python train.py --n_layer=13 --d_model=128 --n_experts=32 --d_expert=160 --d_shared_expert=0 --router_score="sigmoid" --balance_loss=0.00114 --vocab_size=2048 --norm_eps=1e-06 --train_tokens=217400000 --dataset="wikipedia_en"
Below are experts of layer 4 (counted from 0) of a mixture-of-experts language model. Rows are named router (the router's row for the expert), down (a neuron's output weights, with its number) and show model dimensions 0-127. Each number is 128 + 24 x the weight over its row's rms, rounded and kept within 0 to 255. Numbers have three digits each.
Before each expert's rows: "comes before" lists some tokens at least twice as common just after its tokens as in all text. This comes from a sample of Wikipedia text that the model never trained on. Tokens count by the router's weight.

# expert 6
comes before: "\n", "|", "-", "a", "le", "or"
router:171148098120150154155112138172124115130112125210127103110163117163123146137107090105110116086116144102086154076150167128137118090099112164136139111089142108103106124132143127111134121170104136101135088139142129126113131116147125103125146128129169120140149139081117168148068179144129152132106103127147116109133150102148112168168127130086129152105120143139149142110139131143131149093122
down0:098128124158151124147150102156164129124138130163137148166147105150188172150157077162122098089138111129086140145111106120147136187139083112136151131110135117163145136148100107146125109146122082115112116184141153079128122131137118091110118137133122164111121130140156124179154099095108104077140110117102134133115110100140124093149119148133081141114153123114134115127144144090102104125156
down1:123117132157111103143115150164135102139093151118129127112139109094140132151137139132101080133115124102111132107150170169139152106174134118142091118170127128120126121108084151100153216144107138106133091147142107112114123163116154111115122151106175147145074134108156171078133154168123100087175129153154113113125116129149124104135169112149101109111118121157106128143121104103101123122142
down2:129138168090103098096118156119140136109122105167118178130109174177116109132103155132180135116146168114134117092121130155134085124129136172108146115136153116118174134141115124152151175112123157100087155128165166128120131121121127129126161107151126145089090085126163122116120103105121114104151120116134103146134137126102134109144126097093094129166120114188093107079123130125142112106168
down3:103104162140118135126155091139158109115168111113165105148106158113130141143148141124160156147148128126129061104144139126124130137112142122074124132167085115136152061166138104129112099112160136131113162118078146150129153118126154089108158107129118106099134162150087088143157136089124095139141143132128105093172133104120091129149122110133144119111154123124151191168112149146132124113115
down4:133175136139142099109109156085147109117153129156082120132100130135150195137129102155124091100102142127091135136137156110128118160153147106135111146149142083095168156135124110119171157183127146127106112096152127153150095151125125112107114117111119145119151114129155093153126094109136103099114146156125133070132137130127124149147118125160135170169100074103130076112134117123128161093121
down5:144133115147121076098121120160060190151122131120118135132114104162175111146144102148078142143092118143108080109142137107110135135150191132168118125133147132098117084128158162146149138101133157121160108124139148146096115112108139109113085131135100104118151130121117154074116109127093125140102134153132165131118102165123125126124124119186112112127113164158170110134125161104117125133141
down6:113109082142126137118104107128149154091152093118140132116183116154121103120132147127138112137136112165084148163179122137126106124121124167099116139081211107133105115135149135145120144182134135137150133127157104091141139103125119136123144112113127107091092137125139111125089091123131125117155156129120133090143078118164164148129142128141117154100133132096121158081140142154108099125198
down7:164113136114163147101144139108141105139156093122144115159160154151109147110134127137141105175124109133116108122098141151128107121140129145161129118154120097096106134116145118105106097080096088138110148111131120133159114107144096167122098085136098140142098142136150143110170155094135141122177109141138069138163154092064120113164117106183183129094158126146120137105152153148136131117130
down8:161112167117134120138145147142108118087109163116100121151139116159146144148089131113148125133125177121083120118089086130159150097126122133104140161117134091142138164108101068125129147166127128066134105101152158122113120131088139124107142086171135142117121129122108168124068127153146121122140125138136135169135105116164163164146111154136134099109151156092141123139134101091084154158110
down9:148132132162145118163149147120132100133181118122111142099138135159121153125103108119125143142153188097160161175156117095123076176095169158136105129100096146136152119110093113138133113184164135126144148090116162153059136111096130136128149105124123122117128117134089131129132113121082102086140123162117138123134125122116112126150138147118166125090101140099105146161078118117114112145132
down10:117140175105101089109115128130098124086133151130121124112148102140122085098057103134125153130116099062143103140156117088123137179113134167119104130112145103127171150162147158122122157133144107095129146103143147115142164153123157167128122135133139103159158164157107128078107131164119155118136083150130148115114135131143173107160148132110109121145113184129120104137135119137095118116107
down11:133134111119094147108134155152077164132127147082128144132148137112113075138133123109121148145103136146110144146138188123120142134123130134085156169096152125126115105098108161132097136059111119129095129090089144141147138085119152103142110173144103127123115125103153185166111129116122144134173157113088129128117128128104130108108193128143142152109124104164151120127139076119143142148156
down12:114115103108118115098134093152107094146125142109117114117145120121134115076152162063147079135135088162112122136103117149157130112126161115153134109120158125139107185093138126126162154117125094154081148118095103107119134124144094149169162145146150116131113139089114146114148166118107150127107154122130160192130104161100171146112157117149131097168114145079122121159135142103120122123145
down13:120119086141130096081155115126098156126132141110144130136095103133070183120160130084107112129141106131138182168112144126127159090124116135112098134115155089165090125169147163172134137120130136135091118112162126171109102163139075109147106164099126148152104089161174135115098171156128114137128139110137119133155127139133112138138132166094122114108105135150150113112151117127139104147110
down14:150115104102126129153124138140136134173090090142108152119115144156098128155131139118161155128153131111130178107107130158130147131094125074093189118169120097116094177096125111136114113140113159137147106098162135155133125073142097126154167133144124122116116105127139113148138164115141114153083132124146097093130110138139095134116116161122127159106107105113167180140083105121097142176115
down15:078143109123149144149133161142099130141146150110127119140189156104191148103106116111165177127149148139121101146119134097093105141109119144111127112150125125154129116142105142112144104107146088115130129091118134125077147097157159108123167120169110156121135126119125116109142173110132110159137129120135074147161127113184144127115131146089138095133091073104116153128096137167097163124130
down16:123150128094152132117140153119159125194132145147118151121130134111183151134107112193104129130132159106137106118112125091077093181181119111139126143155132134167124123129134144083098170141114152138131142095157162126148177074102132113120151089123132118091122116101128127132112107155107125106127134149114120130103136118120107140139142101117109150084154168120136095104081147110096161127121
down17:137137139160162147119156106130186121129156103133127080145125126111126117128135083134132133124115117134116131145112137110147180116136109128093114152136126146148173091156108117141112125162062116141107170153114139115126132103117126160162111119148104141169148152162135134130167121163085175089088167155093124094148121086102135122118133157134120109132111120107095092123141155078112127160084
down18:130139150142151138121141102085138136110139114134137135174115071161113145140125126142124115157137137139091107133098101159185123097120112110070142143158153133094089112076187128107107140102111135132118147149120142120137127117146073163098146158083113113080102132155127092146159123150157126100141117109127171080150121136119141114131148141144122140153123132120137175114118146086138115174144
down19:142155082124127143124113129184152112124163121113154174143131139085099141158109118099089154147110101130124107117105118112089115104134143159128090112113145137138121125158097141131133132142130095138098097154127152130124140117137133131121129122091168130150115156108095158145144152147140132164133156130167056117100157107135138169085078149119167149118160100163177133121109118139079155101109
down20:161148114088174130103127123099118138139122077166126119144082148145153153119141119165122117110121120147132130121138087109154109067121123111140122114154109112109173105145139105149128115117129138136091147100148114101165109132139149135115162114099156145130127136173098120145155138099113130136140124137135056133072186152125085118125137148125115142153139160077134124138166131079102161161126
down21:087132121104113111139118114123130158151095157149131109136174088121112163159165117129116143099147138146084145120140123190148136104079156154116148141119142142103089077106119087160131146148122166122091119143152106157147139103124094129149111119165110120124113108118089163169119116112133138154089132148115118135132131152094087106140140144194096154169107137138127112082115148133121153129117
down22:108124145122146106129127090132134158114110136142111104101161126135141137119129127142150156130143090119109092144117153129125133144124147156150145184142154139130116096141104134140155088129136111141115118115069132116148145123170119111085118100117136154150128081109150097107090132141114211119108121142129186134118153058141111192145089109097098142160129168115128088139154135107125119134112
down23:106179112111129150126110109116108136103116110170118121133109140120154170176150134123131107132156151147119191129124130104137128162123117109125117122108070140113125130144149118108141130133090176152127085134100150130104185090163140132155100140113136165181141110164111168110146137096142139163132086131105072125071112138105124123134107109128155128104103111089110115127109109147142137170109
down24:132082135116086131156131149121144128092150102096167129092186080155104142117132140114128147146140123090111107137058128122118088180170136130154132143139123118124176156138102104126117118151112122120138150095115120080110131114137118145139136152129175100126112160154119159122132120165131134081112090142100156170112145119139121155099126131126154162151137112126108077131104149096095120146156
down25:133154117127148115099105111144169159135096148122087101110181140139125118118122129122153117143155159147119147170090108124100149133079162122068110095131127101101124129092147110169147167138142105192100073142123128105153143169141090125124148174174119138133110125127143144156083147151108142108119115123128135088121120157160147145138122127112104158100100140101141095132133103111133112158125
down26:113145094137137152111143176085156111134141116171103132139124146119138170154110085113144124097104139105106131119112134156124138154178127133103148082147130099184131175082096145119106128160101099158094144081190141134114124117135131177134109128131116124122158153096124114136153122086102111116129166150134098117112141122099103109177126124140146133140159138125084127105131115163128153098115
down27:127134093147113096124102122143122152149128133126095177147117170134087132168118140116120097145128106176170104134090064077083093115116115081152108159147120139139129126168124124131143138129111122120115108117144148128130155126098137145145132106156093133135101157175120165139093170137105130133138087134117103153103160093110118161124100146110159112131110124142116095134150151126186120171109
down28:139109113129132116118124109131125141134124113153104114138090164141136131106122154170157120155126133185129112148149121080126110127156112106179122145100134131141121178113133125142174120144170116080140139127121149109141150115145144092118120152119082105111144121126116070099146125119115145161094109129088141134119187123128135114080133094141077083110145140174143141167156096076110142121166
down29:075139111092087106114139121165129146133086156102114132120131137083097143125123113080155115119170097115096163106066137081089142094131170135123129131078146138117138112151145129149139138136122145145122143170138104120127084132155156161137127114176157115155135109119098120112128166135084146104113120132129142170155148146116150165149119101121120170165117113148159138137160133127106159135110
down30:137107122137132135142180097119128142095134123109105127131151080139172130113109103104147153140173130136100181113134122151117116124141123084108085129155156154099127098138066131112174152117134122134142103165115142101102125155105115184151114160168148140102138121095131123118117132158112110114192105136144109122139103126124134127139134108142127131118130094142105160183158135116068090111160
down31:117152103159090172152121138129105089123148147140101143165142151156161108140107131185101115102088156122140174145124091128128091181133162115093156181128123111128115147114125106102135114152139140117101115103144127134187113113160147124115134136101168150136134104093112113107121094149147099124129122115139127126101091150161128080093090128150131081118112135103167143128134147122148089154136
down32:128128125143148147129117148149079132150138124139121106117141178130109128122112123120125181133089172109111139130155141109141177093085158117131122142161110124170123149143145158111096140123149086136114121089143135122111097164120076096168138146106098142161122134134132125095129115130153122117145120146138104157119183104140143130140079156104119083072103160105109134111121069117159152170134
down33:195152115158131122177111116069131088136122112152116153100089110133133173138144168187151124129149128135102124131089141113130092114101135117150141111122127129151104109110169123137117110104129136124148095082118111132151139152105118141109096119142153128117120182133133126133117140096109094122171134129092092117147160116163156136150161131115180118132133105144147126113140049112127103138136
down34:139154169145107097139105112133095130115174160142123139102146150117117109112109127187128102123096117109132158141148156102166161106194124090156119116093126133110134137155131100132134097124115109138163127107159147104138124084105154143151117158128119129128125113151137086113117107146181139133131108125094127175102170116141136164121119114140111042155128132119148072121095133145142112117133

# expert 0
comes before: "s", "|", " —", " 0", "N", "ut"
router:125080146127113137129128114114142168137141123101134119143153109186100090113140115125146117142143141097111140110186138092163137155176137112177112161137136137135113108170144093080136135110110111109129121153168130086158101087181116143114101125115151130166157126168085121095121138141137148149101116110146090125142118155148127116143134143140111063156145097137114152100125159139100106124132
down1:168130135106108115132106148123100116114130115123076129118147103169167104138123111144130146161171134138157131154109157086148127145201138164118101107129124141113149114093124108160210104160103164128147126139154098119122161117114103161106096132137116132110126106164119128116102101085118139121095110083138137128119124135155174113139160101112130123144090083125122142136122109167100160135117
down2:120142143104122136110109131128164113185123102149153135148116141124127144080096129159119134100167118071155141114175139107159084118133108128087064088165107152071125146141118133157122118138117150123087154144178124152099088151100131126140115151128125134099137183141171118137126097112128096063150156132145124137113142107125135103118098156153126149147148134138111136110113120120101126121125
down3:161111190132183134131127134108166122129174097139118152147109137134115141131116137102147112141148120110106131123141104090123091121146110083080130131160127163159091108139097065133151111101103121077118174088137126118133116129126137154112116112143129123140109126146132181150089161084138130121137134120141091135137134121157139151144142138132109179141152112147115118095115147109143163124057
down4:118125108180164137147120103098122129163184105175123068117186169124143126144109126119147136144137163116087151106169126135137117112131108142152113113141131135110107088140108088090117169138167147152124109131153091150123113101112139110134134118102135094127124136139115128123067149201110101108108141138108158150141135149132084128113151135099095122100128166124132115116151125085122112135137
down5:108140124133106148139140182109132113163143109149126160117100135110138168138123115115137137143159122104112161152115099103124146143173102104182070141065125105130121128093116113126117116158137138156178154108138133124116088136102102114107150127134126182106102115146168149126117106140142091097157117091136153095082116120132114142097149138145083132124172131116122121121142119103143194142159
down6:142128096100097123129125163169116131108185151100122122109117129095094104159134126067108100134094131124107091120135107153124065101116152130136138124127143106105127108136083132127095123125150112140125126125101098119165190088107113118125135136137121121142102122161172151129160133117147119121097139183107152139159108131109120118163195154160147110120115155176124137150141125146167158122131
down7:114102049118130134116133134120112108124151124132115120137107145108126115091162124099149170172095118135102158061112141109121105112156122119144138140126164142136090148162109134125149119130143141168146132137082088159140150110133154115162120142088093095140128154079108100132105161191117145132162144142134112169152101181115171135125124132107111136136110101155104109135126136138138117168121
down8:136189123134126131119126096104152105126148133116123139120133113094108120126185130127104131124110082138156125103099145123117119170141095098100171077129176128171163151136124160140112152179122144112156143142141149113149095083121146099120124149107093089123118155144124134120168123146118130149128150099134110133138141112118114098142143105104117116097151147133134163075181157082170121085115
down9:122150108117131122096149082117169146101062115120105111164144133147112125162133124098149121116148115178150089160118119129110109068093125140118111153173139132135094130088158169171157172135090158157132122125137117138113161119115124140167140100128117110114133121162142174154147183108113119097161142133118135100144114107130095134138119147120124100129129130091082112131147129151114146110087
down10:140127115143097095135108153153128091132141151183095107136129160098095115137120137099166145133130134163115152149057149119105153159164140161125149165135136127111118101110078108121129137121108107149143112140133095107196144135129114094142109141118150144132107148128117117124127135181142070152134085116120171144126114153128049115140107145138112123108118141085129125136144130095167132126122
down11:141101148132124116079161141132157125178121150136122123115080125136096097116141153117137153127116171122127114109175133125115081092121118138107163128117142145134124114130083122112178109145143101139135114178142155152126135131134110133120151110126077114126085079133155131095118113140109140132126098182153139095166189122116102070126137116134145179113099095144117131163154124170132121116138
down12:144141117146150117107124126129124112104103111137142132133122142114087124145102148147119130173158088117104166110136128144150161128138107106142150157143109124153092145148128109122108168145105153107095198105118132130159116119078138153124141127121173142113101194144135142135083145112075063116120116110145110090124115160123107098137177122148063141130133133168139139118099147098099141145129
down13:149159176161107130157122158109126122136067144166131102145141168154103141126134138106135112122145124133107159095110108135118118135071121116122102099108160120093166168131108105171099135140106195120156088153172129107133144118126143137117108132168130121121149121147150090148103134111115144122132132093159161145100114158150129121097114094133093148126097115119087164101127094132156102156095
down14:110112052125103099127123121141157142120146131150104120195123146083133146156186101087135131129141108129135128112122112130138148108170117100133137141134098132141099158101097177106094126136135163164139096143113110122125174087138124151144106134125146155115084115126139105141123158149104155126147103137153093145111135152094121180178109145107102132110143102137166129120139132082141135090122
down15:157120113132128104135109129113121130122129157119150113110166129111123083100183134102113109134114109159124095107171123132062134119129129136194174147158145161132123167131137127110092110140143132161153105127130101110126119113136141103074138136063118122166133129143114085141151158099128102143114102143127118096173149149136090100140152137145123114126063124134111139149130147179138162132156
down16:158185042135119110134092157106165120155111135168074142122126158139141142119123147139138152136128110120103164101137184144118181107126111126137092085122116102139139205116116131161098140156114167125114139106139099150122126096114148124120109102141123138117146146095126108108151133127118091105096133121178144099128143152128134109161114134135158129121137114120104156086124095115142139138126
down17:122060134103183166087167128160105122123153125115119148118141165130179114144108093140082139120126157103096115116098113103094108101121196109122133140101083124118073138152156152116139095158150147150122134091121115145140113130150148132110161117126175161123122109123144101123131147138147113152176127100127118113116125155124127158101154124162149157101158125106138116139121144096108152134109
down18:133097084148118075186109118159147097188105117148133123129141124106121134184122118111089154142112091154130140150098156136130133126104138148111102147120143139126122071142133135122099166117164120149158103110118090140143093099108094147131105119112088131123114097125128137131105155132121116136105131160089160129142153141126093142099139139156137105099123141136159098189170147134161155109167
down19:130120161097101158125149140128122119140153131167131122194088154097121158103126101134085160134138178107138191141066104114145104098153166138128118091113109128118129114081122143104147104124101125107101130107142122140146121121162125141119124128122133140133119116094120092145171136142101119116165125129151098114149119149120173174140176126081148105123151123125114159154134110125092153158087
down20:123159136147176121132120067099126137131121108188154100114165137148152154148135135120134124123138106148135118109107138117079153119132095135116115127136135134156120142093117100125081118146125074096138095134147137112083141118153122200102137135122138124139150105130113148144125152060139139145157093139116086116164080134138172148144162123124087121119163109130142081097120124125132149142157
down21:116181137119104127116154142157125095116116082101114144110136143116146124111162125141150154138100150149197151123184098115149111103137128159132098148116122103116119111101145136109118113099154085223149136120131148136128121143111096087115168151132100112131104176136137139133110131110147096121126152144100123105130106123148108126106136181148098136149143096097160109110138111089103156128142
down22:173152109153123148120074123097100107159115129124104132127113138142121115113122128106103164135196141105179110095147134152144147095140117119100127140118080124155115146112131091124123076141118175156135143106121127171118117130096110120116134134111107128115146118077105163131154102135124121102094150130136093165117164173127152136097169124116125104160128115124134164176124122191117108159145
down23:116171149122140075133120089112116101111089110121166116156111115147152132121132096154126122144092096168117182115100137122118153155138147141113130151132141128111117116104162164130123133156118135143166130192132108104124103097119070164102126136133112180112139126164124160109126121126101097130104122130064169114172168123158096131099144114143117111118100141110145108173112161122137142155125
down24:134135123123094146108144135151152101111201152155132167109151152100131120149091130159112120142117114116117144124105076082095140128207159120083093136146121113117160121138128138146111135103104119180147125170120152148137130170147131111134118119161120102153134134157116131128126115164136101150116104115109141165085146123110126157164124091104133125097136150126098101088116121063128121124113
down25:176163168120132133150125131139122137114128103097125183143109110157135135080129119191120116084128130136118177147119155102105158083126118159132136147129156118109176148119159146089119149107106137089103149110104148117111108076149165114116108167120157120108115124118112111107141165111147151149158099148122141110107163098143135143109147109105121146121097130121128115094159120151067153123170
down26:117118107117166122122178125115093122104156139122162133083159099163116101106107094122154087159149157165119099141159161144123104134090109136090181115137096150158111090106141122149117123113121104112094166124138134104121103108140120100117116103113150160129147145096143142167141129107155123130128158099120121142099112149136124096126121097151131120164146151106147177197091150173114120117131
down27:111152137172159143123101068112134115125128112113119160124105125122187106129159140152117112136107113116164130152100106138110153136134126132128130116082143155148132149132165124141138119124125128120123148162110142078113117139179061132147128051136099118129141099097154127137123107120100136123152094167107160133181118115168113106096158092139099133129168099095138130129144149112105158162148
down28:129155167158140139130143139098108136129103157167100106134092099077127152116077157153161148104151110117154139123138163132136158114115106142137112099126161149103176125125119111122123148153119091080116128160145156097105134164069146137117163169113107097132140176143117142123103127140160149106122127095131122102135116092128116084130109146131174124131098118111130198132135144098119125127089
down29:129133175141078138146073129124103113133156121139083142162080092143138154088130138173133111139098110119110194120137120098137187103122115117125107120113136126132147134146132166132076144147117152133142115136132112158098113052110128109116118112155109092124109170129114188135093157128122138116115142141138129150135108147123121149108105147124133154103134140137131164112130142135140082182137
down30:092146110122100131139132087124084127150138136131088140124125104156125145130157117149128125096170158161122182121137144098111131158125166116156170188113126148135127114140151112115160161132103153152117106133137128101110125145174139165143128124094112141119104129139128108127103187095121142113133166096145096120123100131144138124138096160112090118146076123095125136118055106163108104127083
down31:155153116138137158136139121097126125145159112130141157080194095106101128105118082146141174061152159108122120129112130159146121144150122136154170142135132141143157092099134152140137094090064162118126119107170131138121150154108112150171166130111148114113080106141136117123146116135115111176124118087143123088115127132127133083141133125138113119121134172139118157140126116154100099101160
down32:122132140081123120108128155153139124153108100105165131138169140147173088148120119104139091123108133117130080159132103082127132180160132133095093139140154102129139090156129139075108153120130133088142142140130116126155133126149105107155152128154153099174182159130104146125084148097117105105143172156095169101118114109142109096151100110117115085116144138159129112125138117118144091135159
down33:102137105149115109134110126122095139137137142134122079172104103118126146164144092130104098106137107140123130134117142147136140128143149145132084117147164169106102129125154137136156151146163108141139061137138202127085146121094111154151127140134137069158154142094109147116108134139081154112096134151157151117098092156141168147102082129113100100150104134159164121136117152142106143125097
down34:170109131088108118159179140130162095175098129096137138109099125097125165149161102148153125124111122125123095131087121107079076131107110116146142152127093114150157153075124158115124117150114144154124076112109150131152149099140119159096117138136139170160150129103142179113109151114077167153121108125113097111130102131150125146145085137133116131136116118131131164124165140137148171142124
down35:127163164098092140127129154141160084142099129147128157108108141119180150103082145164147128080183095105119151140086110122078094161128098132122110110151144153084163169118135130080158134137120120139145109117119123103115103136085098137144140091102087130153137142110124123179110119121147101153155140153137136140101112122150090101130100145151146119154137156125130161140139139107136167137126

# expert 16
comes before: "\n", " The", "-", " In", " and", " He"
router:098175095114152161151144132129112076111125094108118111105139135119159110128126157096100107141105107182164093136119095186117134155106135085114176091119151143164082077146117137127110104106132100158124172135090116151102118102137140113110160147106132126085113117132160115140167116114155124127128145110108145107145135145098169114134132143121117156144119131093119137164152127124137182135143
down0:117157118129100136089064127120142178092124154113140116110131136112112117137142143138118126112086059114100118147150104191157132096146115148132122119092179114090104103126114131162127143112129169124118150122118164173154135092135149136133140152116131188080111087128140132152126116097166126126102129133115088128137171129145114139096165106130157134131151127161134112117158103105156127135153
down1:126134124149133118149154137124111090158126111138097160162120127115100122108139132101148119137133142136122131089119126193116141144135125105149128116115146201144118168130099122122145169117089124139108119160152122114150100135144144076137177061106146135126135156135072133117110180158086096100092110140133124121125089128105133099158109145115146126156091123127120104137104139124117199151121
down2:106120142092145133177094114107125165149116118131139106122141102127114094109155142134107116152123128128147112174183144115104092125109149118147143145108067111117145095143137108151164061130145138110167179111142113091145096130120154096093127063136162122150067144105153117150156149144100128126131117093150151140128123135135124103177124172128134137139103117132151148149093120127121153129129
down3:098124094169151107093134151095117148136109106133132091160137116142110141131120112121148081119070152130109171119145131120151122131110130149148099170136119171109122117131129178125133139075147153121110102136134095145071110168120150099141157138132119127123132132125086118132103134117139144123147133148148135136090132147097152147102158144103077105174172188104170139113127138073109116146141
down4:137123075147142145146108152143151132159118122117120130103078116127150128144155167156082129149113097125131132148115085128117142143152148074166097153112141126091150116122151134172117150113134107160110106135135140128158137120104098139102137119124097154112136117160143143082107207170140133113093092154135105133170131149163078127130093140083128093144101115166139128116104146111116114153138
down5:112154071080151141120119106129104142133110177105117125110147153122116084134127151103125096119110164164137130145143090121118153137176086108166129093145132151124131084141135140150098113133110090146104135142129123145095097110116136096126152149142112108134175103174143161108124133105182133166081098126108124094139106159159138137141195130145113155121124133178123137122119100104116134119140
down6:144129108086166089108079120104141125123119157116155126075137120136157079096119146183129126157117130087144099135102111094149126178151118116157122157142113154140164140105159157133163160124150124140089160140160151084163125130126118152105166165130126122113144126141099137158116110111136122140138122105094127126145098120167139078054148127146110113093107149140102128122123139143112120132112
down7:173112089142144112132114118100112158145115103135155161123135129117125128124136124149108161186142102112123170124138103115149120128117098115162095132102115068091114098109131166103098135115113124128110139107109142135140158128129133106123134184133126131096140075139124155150146090163182123105101129129118121138165161087098169105116103153112124150137166128164165109122162151131162072113155
down8:158083118163146138157112128091114108124125115139163152105104152102119085138099129142135146154112094111101139092142136111156115120126137138176109078098126124154136174147134132158123125058114145130130109166104175176089113131132108124117191136114146129129122143120130123145117153131107157152164105164109111104105130119186140143135158157081083144084129119143140119129133125113123140121093
down9:082106123179146104119110140112123115159138132132103179083123171150123185147139113094121121156138152149143150109156107130154128169099139112124096125131129128152113153151148122172101161119101142128108093126126131143127145150093103114104124103103134121142191121122101191134100107115141125140099157122144154134147150082078123109143083135128133090067143137126116104145111123121155160120121
down10:128151126145120145114100133135143157118129135096104135103167092094061113141116159126066124126132150099164100135179121150138122114188169116101162112100142172169098099143098139100153108140132111137119114125161110116086121135108135112115132145122132118131175103135127146177082104138135104142101160113126161115152086131121113133112136152114158138119152126105124141089150178137138124126089
down11:114129130118108166080112117149138102144124134126102112128172139153128115057115119083128131142090117126139140152146100140140115127145131111161163115128147120155146122103184136107155117110098122121123135116173120098101108157096125093145135123111112150123120130138102185090129151131177183102127155098138144117196113136143143156140158068130100126140106132142110130119096095149116104141170
down12:160109167158117109113116135120165129149145136129123089098112134135148099112121159121132132155126109120077143103159119124114150143125117121093082148086162133080115098129125156130150141170059134136133138166130142133134114100130133159122071139089131088135132109145154122105137195155112133159089096127113162152142096179111121141145106166130147128089156122102134156152118144135133103160132
down13:133140123103136126148133111068112140077119135105111178148121108086110125092165111122108132120145116145122117131171144126134104157121149121190153112128144104170153146096161146124172138131139126120118123100142096126126148175135151104110075153179169092112132132078104152122129114132133170160138156117147161130117126085126134109134130084137159124112108155135090135120119141119108087096164
down14:077124089117128106149161135084132106125124055147117166132120129129103135122087124126115177124182133189133151108124158149112144137104127102085112155124131164178145149102102119113164144132124118140169108137136124112087134112114123133103127139148094131090128134141096134127165159152117110168132127146161139088132160117136100125057176157137139145134122095123102124127142119127136143125129
down15:134122166130144138122121108109107079142163120123134156070145100168108155100105119173077156133118069102115130137177138152136121149165138134105120096132135151174155163149140106161113147140134143131119130159131135128127147140146113118153155105133114154116107074152100186133084096111140126130149160173118142118091158088125097110124143109102139119110107139092127106135145156128113119131167
down16:094118096134094169095123144099118121127103168157121102110161131132156097133077138145114134122158160097144115168120137164121141122179132148109140134172124135129125096117134095118097133102131118142107135137152142111107137166146145129083149103152119147125128077099126102119095196126135139103143171081168132124143104204132107133139112096122123141172106116116114167119110130113107149129124
down17:141094094141143128099103139106134107103074143167119087145124100140160108145132129122130134127126159129100130098104092151187158095145122114129143133120141152094130057095114139144132131125116132096130108135147115130128136143146160110141107113136108181095159077108106115147141129150150112078116158116116152189125137132172142116140125142135152106112148131134083143081093132152177150153132
down18:115122070114165097167139169158087128128078097140078074136125094122125137146080126127150163126153135132105131151123139165130091097120107151136087087118096123134135145122121130126110109087150113154154154148116137128143133092130111144130095124152122127109102135138167152133153152125171092111152119115160116141161147149101158120079153110176132131158147118110163105106126116132128176130113
down19:141139085141151136149131164112081128092136111107083203106165065105117143125145117155077085124161123110116108106145160120133148154138101145122152082155103142149144139111151145130165144156085126145108137095103138112112118125133129075150100137149163095107135155134165145150099127128129150131151123174154135115124074100142131131129131141101131140152123128145124084130103145120129147105127
down20:153115118110128162163125117089115146149109106132137184142157107114108102067091102136130139129126172124127138144131138078181145126144190146141116133119095129111113104115128131106124129122129111114090135095165085092124151148112144128152142112159144116149150165114118154087082148131072157098174132113124123125131139123133083138147138166153127164124140126113087130105114112131162165106157
down21:104141139131090126136144138110130133124107153097127131175125129081137118141107124121178156088127129107118146143120154105127150078152100123158138097156149141146103109141139145146145131141104080128112133094151133122184135141113133145168140139126158156127106141133106119132109091122164112108165148130125090135183161114109141163085165093134101075145166129088103155086119098152145107115083
down22:145131137137134148107120092130161102100109131101161125157107113146162126101104189133117192095146123102108167140149119147107151157137069110145147130119129127118140139157115104128063164128146118129148161120140153160114133094144114129131098171131136109135089119108164130106129104117123090124163128170089089153088146130113099126106078146147106097167134166099120121141150117127125115151153
down23:131118118172108097151114145136122186121117128133135109117116129117108129168115122096156103158142130117126141141131078136152142136146111168154114134098145127111128144076123115085160134178148114139167109138093136108085093143085122133106115111192166088152149163105134132093086113076144117107120145093120128106156103152126143137117134131156095135120125133102156107144148153111195123127119
down24:126137109089147124139148113131153122158100104116109163124122134131155104138137111112128089131134082139142109153117121111117100107127144082164137125169092074083132119149161124124138099085123128135116109110150131138125123148079109124103190140146089119116163124143135125147148128126125146185160163122141132145161141064119087130125146121111126148093113124167150180145119111169110129159184
down25:158115133131114113160100114119169137103138065127088153168133089123131138145095082159136139186155149148159125148134114093167095149154147091097110126142139158120113149173098145121151129099140125134121184111144130127064112110111122103147103125140118143085178098171126114110100139120142144125088144145145095127127135115101115126121136137115142097143135127101152101153143162137161137106113
down26:126104104093134130139159161094120146128095083124141133166119166113131156145139152110167117087149136101099127113153127195055102138131131140129106119111109150088132115121081125160119175123105128168115105159161130145134131154121121155094113091154148103121172126105165113154134181127126103144136138151132108118106088132097144150132108132124108104183114120135136144087122129103120118128104
down27:091110093150116131121145142101109143127101077112121115162139097180113166113155087079137126124133155168145136122153128131151124103127111129148120141140088138120140112062117138133100114071136118118132110101145122123111132119109157093163123120173139111107133127135136148092110128166151169132151146136152140144161107151140141145114189148088152142191142143075123144112102097110146116111133
down28:100078115136092122155136151140125150136113089119111158097115153133128155115138134111093099114139145174100124131122112153111135116116154161144143133142162121116151126159117148113120169083114145157132087149125116108087118149142145126104162125142110110095205145115151138104086123138149161148143115125127146130099065141099141198127134152093108156148114159087159136100117148088126126142118
down29:158122106112098114167128108136172100070159138143081154139100119141109101148123161115141138165118134134099126102049144123127169125121113130118109104130140145140161108119124142136127162112111150098172146135086126158131160104160121078119120168144141130138158115104144157128136153125138129162142101139109079136109088139127126162125156103138122112138129124149170116125096112087166173093140
down30:113087140223097107132161107144119109123110105108108112178150090062131155147127143136177163118148123131153106124116122101109154108131108102096119148116105136144110144158140096129165126105092165112120112136104109116086105162131126115147095131121160118151138172150104111133120170162084135130126140118138145117129127132113171138136114146124158126088175124129156125148146132152127102115115
down31:140109166140069116118114116143156065100123149150159084125127143139135124101148143140160119140113094158134155118098119126165166153120146106107129121106120131124091136128134135101134078138077143104152148124111114127099146118145154125121127100127178149113129167092141146102141136159131128112082134067113098138082125166147116111164142175140126123159134118159127163112107129159157093117166
down32:122145160110119137119114086154209145107162144101138142129111128091108140084145140116181114101122111160144135163136160085128130147121112150167118138126149097134164110085159105099115154109134146156124164154141143106131116137173115117122152133125148150152175103099108154113138094092181134098135118097094087084150123112127116101125152124128133117097127140084120150129117118098135146138148
down33:169132129141098162110106161132137069134121101116133094122157110126160130143127116162122155126133126127087111125115103110158128133181146119121176115124126126110117123131107122131156128127162212128113079136129087175134121147146145145140147143122147081145127131155106118108102110092077143124120126173123138113133146126117165148087096141130127085101180120150178112124101125174122121124116
down34:123136110116123134110087080160135126157137154120137120109110118153117103123150135113118116135123124118172155151103133088100145134118115097123170128085129130114133111133121157132104127145143095157142162118073121107140126107100150087129106145128130118107104123166177184141110131138130090138134091109105138180174198128148084140116113138163126179127104122121124080188142135152141145134142